Below are experts of layer 6 (counted from 0) of a mixture-of-experts language model. Rows are named router (the router's row for the expert) and show model dimensions 0-255. Each number is 50 + 15 x the weight over its row's rms, rounded and kept within 0 to 99.
After each expert's rows: a language model's description of what the expert responds to. This comes from a sample of Wikipedia text that the model never trained on.

# expert 12
router:34 80 47 41 50 61 62 49 61 43 34 39 35 59 28 51 51 61 81 50 31 45 52 91 55 54 58 45 33 35 73 60 54 44 33 28 52 20 39 58 59 72 57 45 38 49 60 28 56 38 59 39 37 33 27 38 51 68 77 34 38 66 49 60 61 73 74 66 57 56 37 67 67 67 44 52 42 43 33 68 40 57 43 71 43 35 38 38 44 76 52 36 46 76 52 48 45 35 47 48 65 19 10 29 54 26 54 36 10 85 47 50 75 62 42 47 57 56 37 36 23 33 60 62 53 44 42 83 60 51 50 42 49 35 52 41 54 49 55 45 52 42 68 61 50 37 75 70 61 60 43 56 60 74 54 40 49 57 68 60 61 51 47 53 27 61 43 80 90 58 46 31 50 47 44 56 35 54 24 64 62 25 27 19 50 63 35 42 40 45 72 73 72 45 45 47 57 40 28 87 55 69 54 40 70 43 42 15 47 73 52 70 54 53 61 41 81 73 52 53 49 69 46 62 62 34 55 59 50 46 37 58 66 60 57 40 49 35 32 34 42 49 65 69 67 80 20 74 58 59 37 50 42 61 30 48
What it handles: Opening pieces of proper names, especially Romance articles like La, Le, Los, del, and capital initials such as A in ACES.

# expert 50
router:66 66 55 51 36 72 63 65 47 59 55 36 62 48 56 57 58 74 37 42 63 62 57 44 62 35 51 21 24 65 57 43 60 52 55 57 21 35 31 63 35 49 39 58 51 76 57 68 59 26 67 58 53 55 68 56 87 51 29 53 39 42 35 48 49 39 54 35 43 30 62 24 52 22 43 61 40 56 62 56 76 44 33 37 43 47 51 28 17 61 59 50 54 48 36 18 32 57 45 63 43 43 49 64 56 61 57 54 52 49 76 34 45 40 32 41 60 21 65 55 50 55 54 33 54 38 55 37 61 67 49 49 31 81 29 40 37 51 72 55 19 43 60 78 56 79 67 65 41 69 25 52 26 67 71 51 78 43 48 55 40 71 50 47 23 04 18 46 60 58 53 15 48 49 57 35 34 66 54 54 43 28 47 66 38 51 34 50 64 56 40 22 64 29 64 43 53 62 58 68 42 77 44 69 50 49 37 24 54 37 54 34 58 53 46 85 57 59 34 68 50 50 67 46 76 31 50 37 62 78 45 44 46 56 62 37 54 24 64 82 62 64 44 44 56 53 25 22 47 51 09 69 24 53 52 44
What it handles: Pipe separators in table header rows, such as Producer(s) | Length, plus header words like Votes, Notes and ±%, and credits like vocals.

# expert 17
router:52 41 11 30 61 37 56 50 39 55 22 31 46 49 64 51 57 66 42 29 63 63 52 63 45 71 43 52 56 37 45 83 69 34 65 47 61 35 26 21 53 65 63 57 65 21 39 53 45 46 60 71 68 20 35 46 60 46 65 17 56 53 46 46 46 41 74 56 50 63 33 50 49 58 01 38 55 27 61 47 66 41 55 48 39 55 19 56 63 48 75 55 49 27 29 39 56 67 50 43 53 46 48 54 51 42 43 58 42 72 69 68 56 41 47 48 60 55 62 55 70 46 37 73 63 52 49 43 48 46 60 53 60 56 42 53 48 51 37 35 52 71 57 43 57 62 47 28 59 54 50 04 20 29 58 56 51 53 32 43 49 43 63 20 65 41 44 64 48 81 59 62 52 34 47 49 64 55 62 65 23 43 46 62 52 28 62 54 43 74 49 57 66 26 56 28 57 46 56 65 38 50 72 46 56 56 48 14 41 35 12 48 51 54 35 43 43 62 60 36 41 61 41 56 93 05 31 46 54 35 60 59 27 79 71 66 54 39 43 76 65 24 49 28 46 66 39 54 40 54 60 57 42 25 22 93
What it handles: Preposition for and after at clause starts, colons after infobox fields like Website:, and LaTeX math pieces like _{ and h.

# expert 20
router:30 46 62 47 55 59 46 45 52 65 53 31 43 40 34 29 52 64 47 79 30 50 54 50 24 55 41 38 58 09 35 49 79 76 46 34 37 61 48 12 20 69 47 79 44 38 48 54 46 54 47 39 29 35 36 50 68 51 76 33 47 55 53 53 50 60 68 32 67 60 40 38 73 45 47 59 61 27 67 46 58 87 50 48 54 54 79 31 57 41 19 49 28 71 39 23 63 59 53 34 42 38 50 52 75 64 71 52 56 42 55 49 66 61 59 44 42 39 19 64 71 71 44 49 14 45 52 59 33 53 47 52 48 42 36 42 32 42 34 41 42 54 49 53 38 48 50 56 46 26 57 40 68 46 61 27 28 70 66 44 52 55 17 45 71 61 44 78 52 23 37 74 43 52 35 53 29 53 41 56 60 18 70 38 48 33 43 49 54 45 79 32 34 41 70 85 39 62 65 55 56 66 72 51 30 21 56 42 57 60 51 64 67 26 66 55 43 75 53 55 31 35 36 58 42 61 43 66 41 87 38 64 41 60 34 30 56 62 42 77 46 49 47 29 44 71 50 48 52 40 23 33 58 83 67 51
What it handles: Word-initial pieces of scientific and medical words, like imm(unoglobulin), pap(ain), inf, plus disease, cancer, tornado and damage words.

# expert 19
router:17 67 32 61 70 42 65 33 61 63 42 16 47 40 49 37 64 44 52 57 74 49 65 35 58 70 34 28 56 33 55 58 46 65 69 58 44 51 37 54 56 28 51 48 37 74 57 35 42 74 48 55 67 55 60 64 29 63 55 57 53 10 62 37 54 67 20 47 67 37 66 29 54 65 39 46 47 68 60 46 22 53 46 78 41 37 38 49 69 52 72 67 51 70 39 32 50 54 59 48 46 40 30 77 85 43 54 51 63 59 68 54 72 40 42 62 61 43 80 60 33 19 53 67 70 32 60 46 59 46 43 21 40 52 43 35 41 53 31 63 39 40 70 65 70 26 57 59 33 50 41 31 14 70 44 20 44 34 54 44 52 58 58 42 37 90 33 68 43 54 68 54 46 50 84 85 34 49 67 70 36 35 38 28 51 74 55 38 45 43 43 53 53 45 57 49 24 58 59 33 40 59 28 50 65 67 75 64 50 31 46 18 71 41 46 71 45 65 37 57 57 46 31 64 43 70 34 52 40 32 28 41 56 36 33 34 53 43 57 64 84 41 51 32 58 38 42 33 41 57 36 55 40 24 27 49
What it handles: Articles and possessive determiners opening a noun phrase after a preposition or verb, such as a, the, his, their, several.

# expert 15
router:55 32 39 45 52 46 64 46 97 49 59 32 48 71 69 61 62 45 49 76 77 31 48 26 42 53 48 25 54 51 66 70 53 72 45 46 23 67 45 50 46 27 65 42 40 22 55 57 46 29 56 40 55 15 67 33 45 40 78 73 62 25 49 38 58 70 63 30 71 48 50 19 56 63 46 45 58 48 33 63 75 42 33 63 45 24 46 65 31 37 51 28 58 32 48 54 55 37 57 68 66 61 62 84 57 56 60 30 26 47 29 33 72 38 36 63 36 48 52 78 45 37 75 42 42 60 43 60 69 61 39 44 39 34 53 41 72 42 44 29 55 39 49 62 46 27 44 42 55 46 45 26 39 64 52 44 43 15 72 65 43 72 48 64 47 54 28 55 42 62 35 68 47 42 67 73 56 37 61 39 32 56 51 63 42 50 40 52 61 58 61 59 49 50 65 61 76 45 39 46 16 56 36 50 66 57 53 52 69 74 66 26 53 58 62 67 56 38 42 57 41 31 55 35 41 13 58 28 46 18 51 63 31 87 08 43 44 73 45 56 45 67 51 51 56 29 50 13 70 58 49 40 44 55 29 46
What it handles: Line-start hyphen bullets in infobox lists, wiki heading equals signs, bullet and arrow symbols, plus some sentence-level the/and/a.

# expert 11
router:59 33 56 52 45 82 60 60 51 49 48 27 58 50 32 31 58 65 38 31 41 58 59 70 60 37 66 69 53 85 64 52 35 49 22 60 60 38 63 61 39 32 55 38 64 49 49 50 42 37 31 36 36 56 36 51 43 41 43 34 69 63 46 57 41 35 18 62 70 49 46 52 51 40 55 52 44 37 56 45 32 50 56 38 37 56 89 28 54 48 77 71 20 71 39 64 58 72 81 56 48 55 31 43 36 48 58 67 59 39 46 41 60 41 47 57 43 61 79 69 47 37 52 51 40 40 70 30 51 42 33 59 69 40 60 69 36 59 42 43 88 88 62 55 43 42 17 66 57 65 74 65 66 71 28 73 16 56 23 48 22 48 53 31 45 70 63 45 66 43 41 42 29 61 47 47 65 47 60 63 54 58 68 60 49 23 53 47 75 68 29 44 72 27 39 53 44 55 54 19 56 56 45 44 65 41 44 56 43 56 79 48 62 64 41 43 31 27 40 63 39 44 62 70 50 29 34 49 39 43 75 64 43 79 14 47 48 67 80 42 30 59 17 72 57 36 26 45 27 56 42 53 20 59 41 60
What it handles: Endings completing a word, such as ing, ed, out, ling, amp in Moving, Trout, vampires, plus closing parentheses and table row ends.

# expert 13
router:54 51 34 74 39 54 45 50 39 49 35 48 39 54 37 38 45 48 47 59 52 75 54 60 50 32 53 63 44 57 40 58 39 64 54 49 50 33 77 44 36 51 51 62 49 40 54 99 67 51 63 50 38 29 47 58 31 51 77 39 45 68 49 46 45 28 40 31 32 59 62 25 50 59 27 44 20 59 62 56 54 40 56 52 48 55 58 59 67 43 37 48 62 49 26 59 60 09 54 52 25 43 47 66 30 40 49 51 65 33 81 47 55 37 74 50 53 51 22 62 63 42 52 79 45 40 61 41 56 52 67 92 26 40 62 53 83 49 57 40 32 14 35 27 55 42 73 80 37 28 17 59 67 47 57 39 73 80 42 77 76 44 45 33 72 62 42 39 38 69 58 36 47 45 21 50 21 71 23 50 42 66 34 46 67 46 67 29 31 36 35 71 43 84 54 47 70 38 35 38 24 30 56 47 52 55 73 61 41 43 37 62 37 61 44 48 53 49 42 66 64 53 72 37 46 60 73 47 75 59 37 75 65 44 39 65 45 48 50 25 25 47 20 34 37 46 54 58 51 40 53 22 53 61 58 43
What it handles: Word pieces inside longer words and institution names, such as Inters-ch-olastic, fore-m-ost, Naz-are-ne, plus words like Air, School, Route, Railway.

# expert 62
router:43 45 46 47 77 52 64 55 36 33 45 55 47 54 75 35 65 57 26 40 50 52 64 52 52 57 52 30 32 52 62 51 42 74 38 87 26 67 54 43 45 48 52 59 67 73 55 59 59 20 48 52 70 48 53 48 59 50 17 65 55 44 23 65 29 48 19 45 92 35 70 81 82 88 36 33 52 54 66 40 44 30 66 39 59 61 43 51 61 38 61 63 63 72 45 37 59 35 52 41 41 58 35 67 36 65 55 67 71 65 75 40 60 37 34 54 67 55 52 37 56 42 64 49 56 57 54 58 44 62 55 45 44 64 80 50 63 33 57 31 44 35 54 49 78 71 32 47 42 68 60 51 54 46 73 45 47 29 47 34 45 77 85 31 71 66 65 56 63 56 52 59 59 46 49 46 58 32 76 24 43 32 37 43 70 60 66 70 50 53 43 43 27 69 59 70 72 51 51 83 51 56 61 41 51 50 59 63 62 40 35 41 62 47 40 13 66 36 26 47 59 37 57 67 32 33 77 57 56 52 41 67 30 51 06 38 32 29 75 42 65 52 44 29 36 53 27 49 63 54 54 22 38 35 21 53
What it handles: Area, population and time-zone infobox fields, with sq mi, km, UTC offsets and decimals, plus words like national and Olympic.

# expert 26
router:45 66 77 52 33 32 61 34 48 43 46 65 60 56 56 46 55 61 38 63 38 52 47 49 33 59 56 52 72 24 52 51 60 23 78 44 56 42 41 35 95 79 51 48 66 20 45 48 45 40 38 61 53 70 48 61 59 50 14 51 39 51 44 53 35 50 59 40 08 56 51 36 39 70 43 53 33 70 35 42 57 33 77 74 62 45 36 53 38 54 79 46 57 30 40 52 62 60 57 61 55 21 52 38 04 50 40 59 57 55 34 52 24 91 52 42 41 43 40 48 31 47 50 58 60 50 56 38 61 56 67 62 43 32 33 44 34 27 71 20 18 57 58 42 41 40 46 52 92 53 46 84 72 69 24 30 46 39 75 58 43 17 30 46 56 56 56 46 47 58 61 39 70 50 61 53 56 26 42 40 63 43 70 40 24 41 15 51 42 38 42 61 47 70 36 49 60 63 48 55 47 59 19 31 36 47 63 74 66 73 58 50 42 53 64 59 61 50 46 64 77 63 38 44 42 57 39 56 56 56 70 37 62 14 69 67 52 55 43 43 65 61 51 65 43 68 52 95 51 60 58 37 56 34 46 50
What it handles: Syllables inside transliterated Slavic, South Asian and Central Asian names and places, such as Kar, Raj, Kh, K-oz-in.

# expert 41
router:78 61 41 45 53 68 37 42 32 36 46 26 44 45 20 71 25 49 47 69 55 20 45 52 51 73 54 40 50 35 36 33 27 58 74 25 64 59 53 45 50 67 45 28 42 66 65 64 44 54 30 37 65 55 56 49 33 53 35 36 51 39 43 57 45 72 41 42 40 67 42 47 36 30 40 30 42 56 54 42 56 74 49 39 63 67 68 45 51 53 49 45 41 78 32 33 65 56 60 68 69 37 32 72 32 52 87 52 25 40 59 36 37 45 28 65 21 63 22 53 49 95 45 65 42 39 54 54 61 61 50 65 33 70 76 35 34 34 54 40 24 42 30 44 43 36 40 65 67 57 42 66 54 49 65 53 12 53 52 45 62 53 26 48 70 17 59 61 83 58 56 54 07 55 49 21 54 51 56 61 72 59 59 63 39 43 46 39 27 37 61 32 70 38 43 44 63 41 49 64 90 62 58 19 68 37 60 61 23 43 76 36 57 59 82 43 57 53 50 61 49 54 39 51 37 59 56 63 59 33 49 45 66 39 84 47 35 52 50 50 44 45 34 35 67 60 23 57 74 44 41 67 73 43 58 52
What it handles: First pieces of Latin taxon names in taxoboxes, such as Cole in Coleoptera, Ar in Arctiinae, plus words like ar, par, mar.

# expert 5
router:47 76 53 45 51 50 86 42 65 48 92 42 76 82 56 56 49 56 28 36 08 44 64 56 42 25 58 66 44 62 51 36 57 35 33 26 24 58 28 59 61 76 35 58 38 54 47 55 66 51 22 30 33 65 33 49 61 61 28 41 21 46 48 51 67 41 65 52 62 52 56 59 40 58 58 45 59 36 59 68 44 51 60 53 54 44 65 50 40 48 72 53 46 43 73 58 55 39 75 51 41 51 33 36 46 40 37 63 58 50 62 48 54 40 56 52 49 50 33 48 34 44 36 57 54 62 59 42 34 45 44 32 53 60 58 47 40 67 32 78 57 59 58 62 57 77 47 55 35 32 59 63 54 68 32 24 57 44 50 29 65 48 48 26 54 59 80 49 45 40 41 34 57 72 59 32 58 49 59 63 73 45 55 79 56 57 62 39 52 64 33 11 41 36 39 37 97 55 41 46 56 85 43 75 35 39 47 37 65 46 64 53 48 62 40 34 42 36 48 72 56 16 38 32 18 78 57 43 65 48 35 26 56 33 29 22 80 82 43 31 54 67 57 54 49 57 54 80 23 64 42 76 57 63 27 26
What it handles: Mixed bag, led by part in phrases like as part of, plus not, line breaks ending list items, and table separator rows.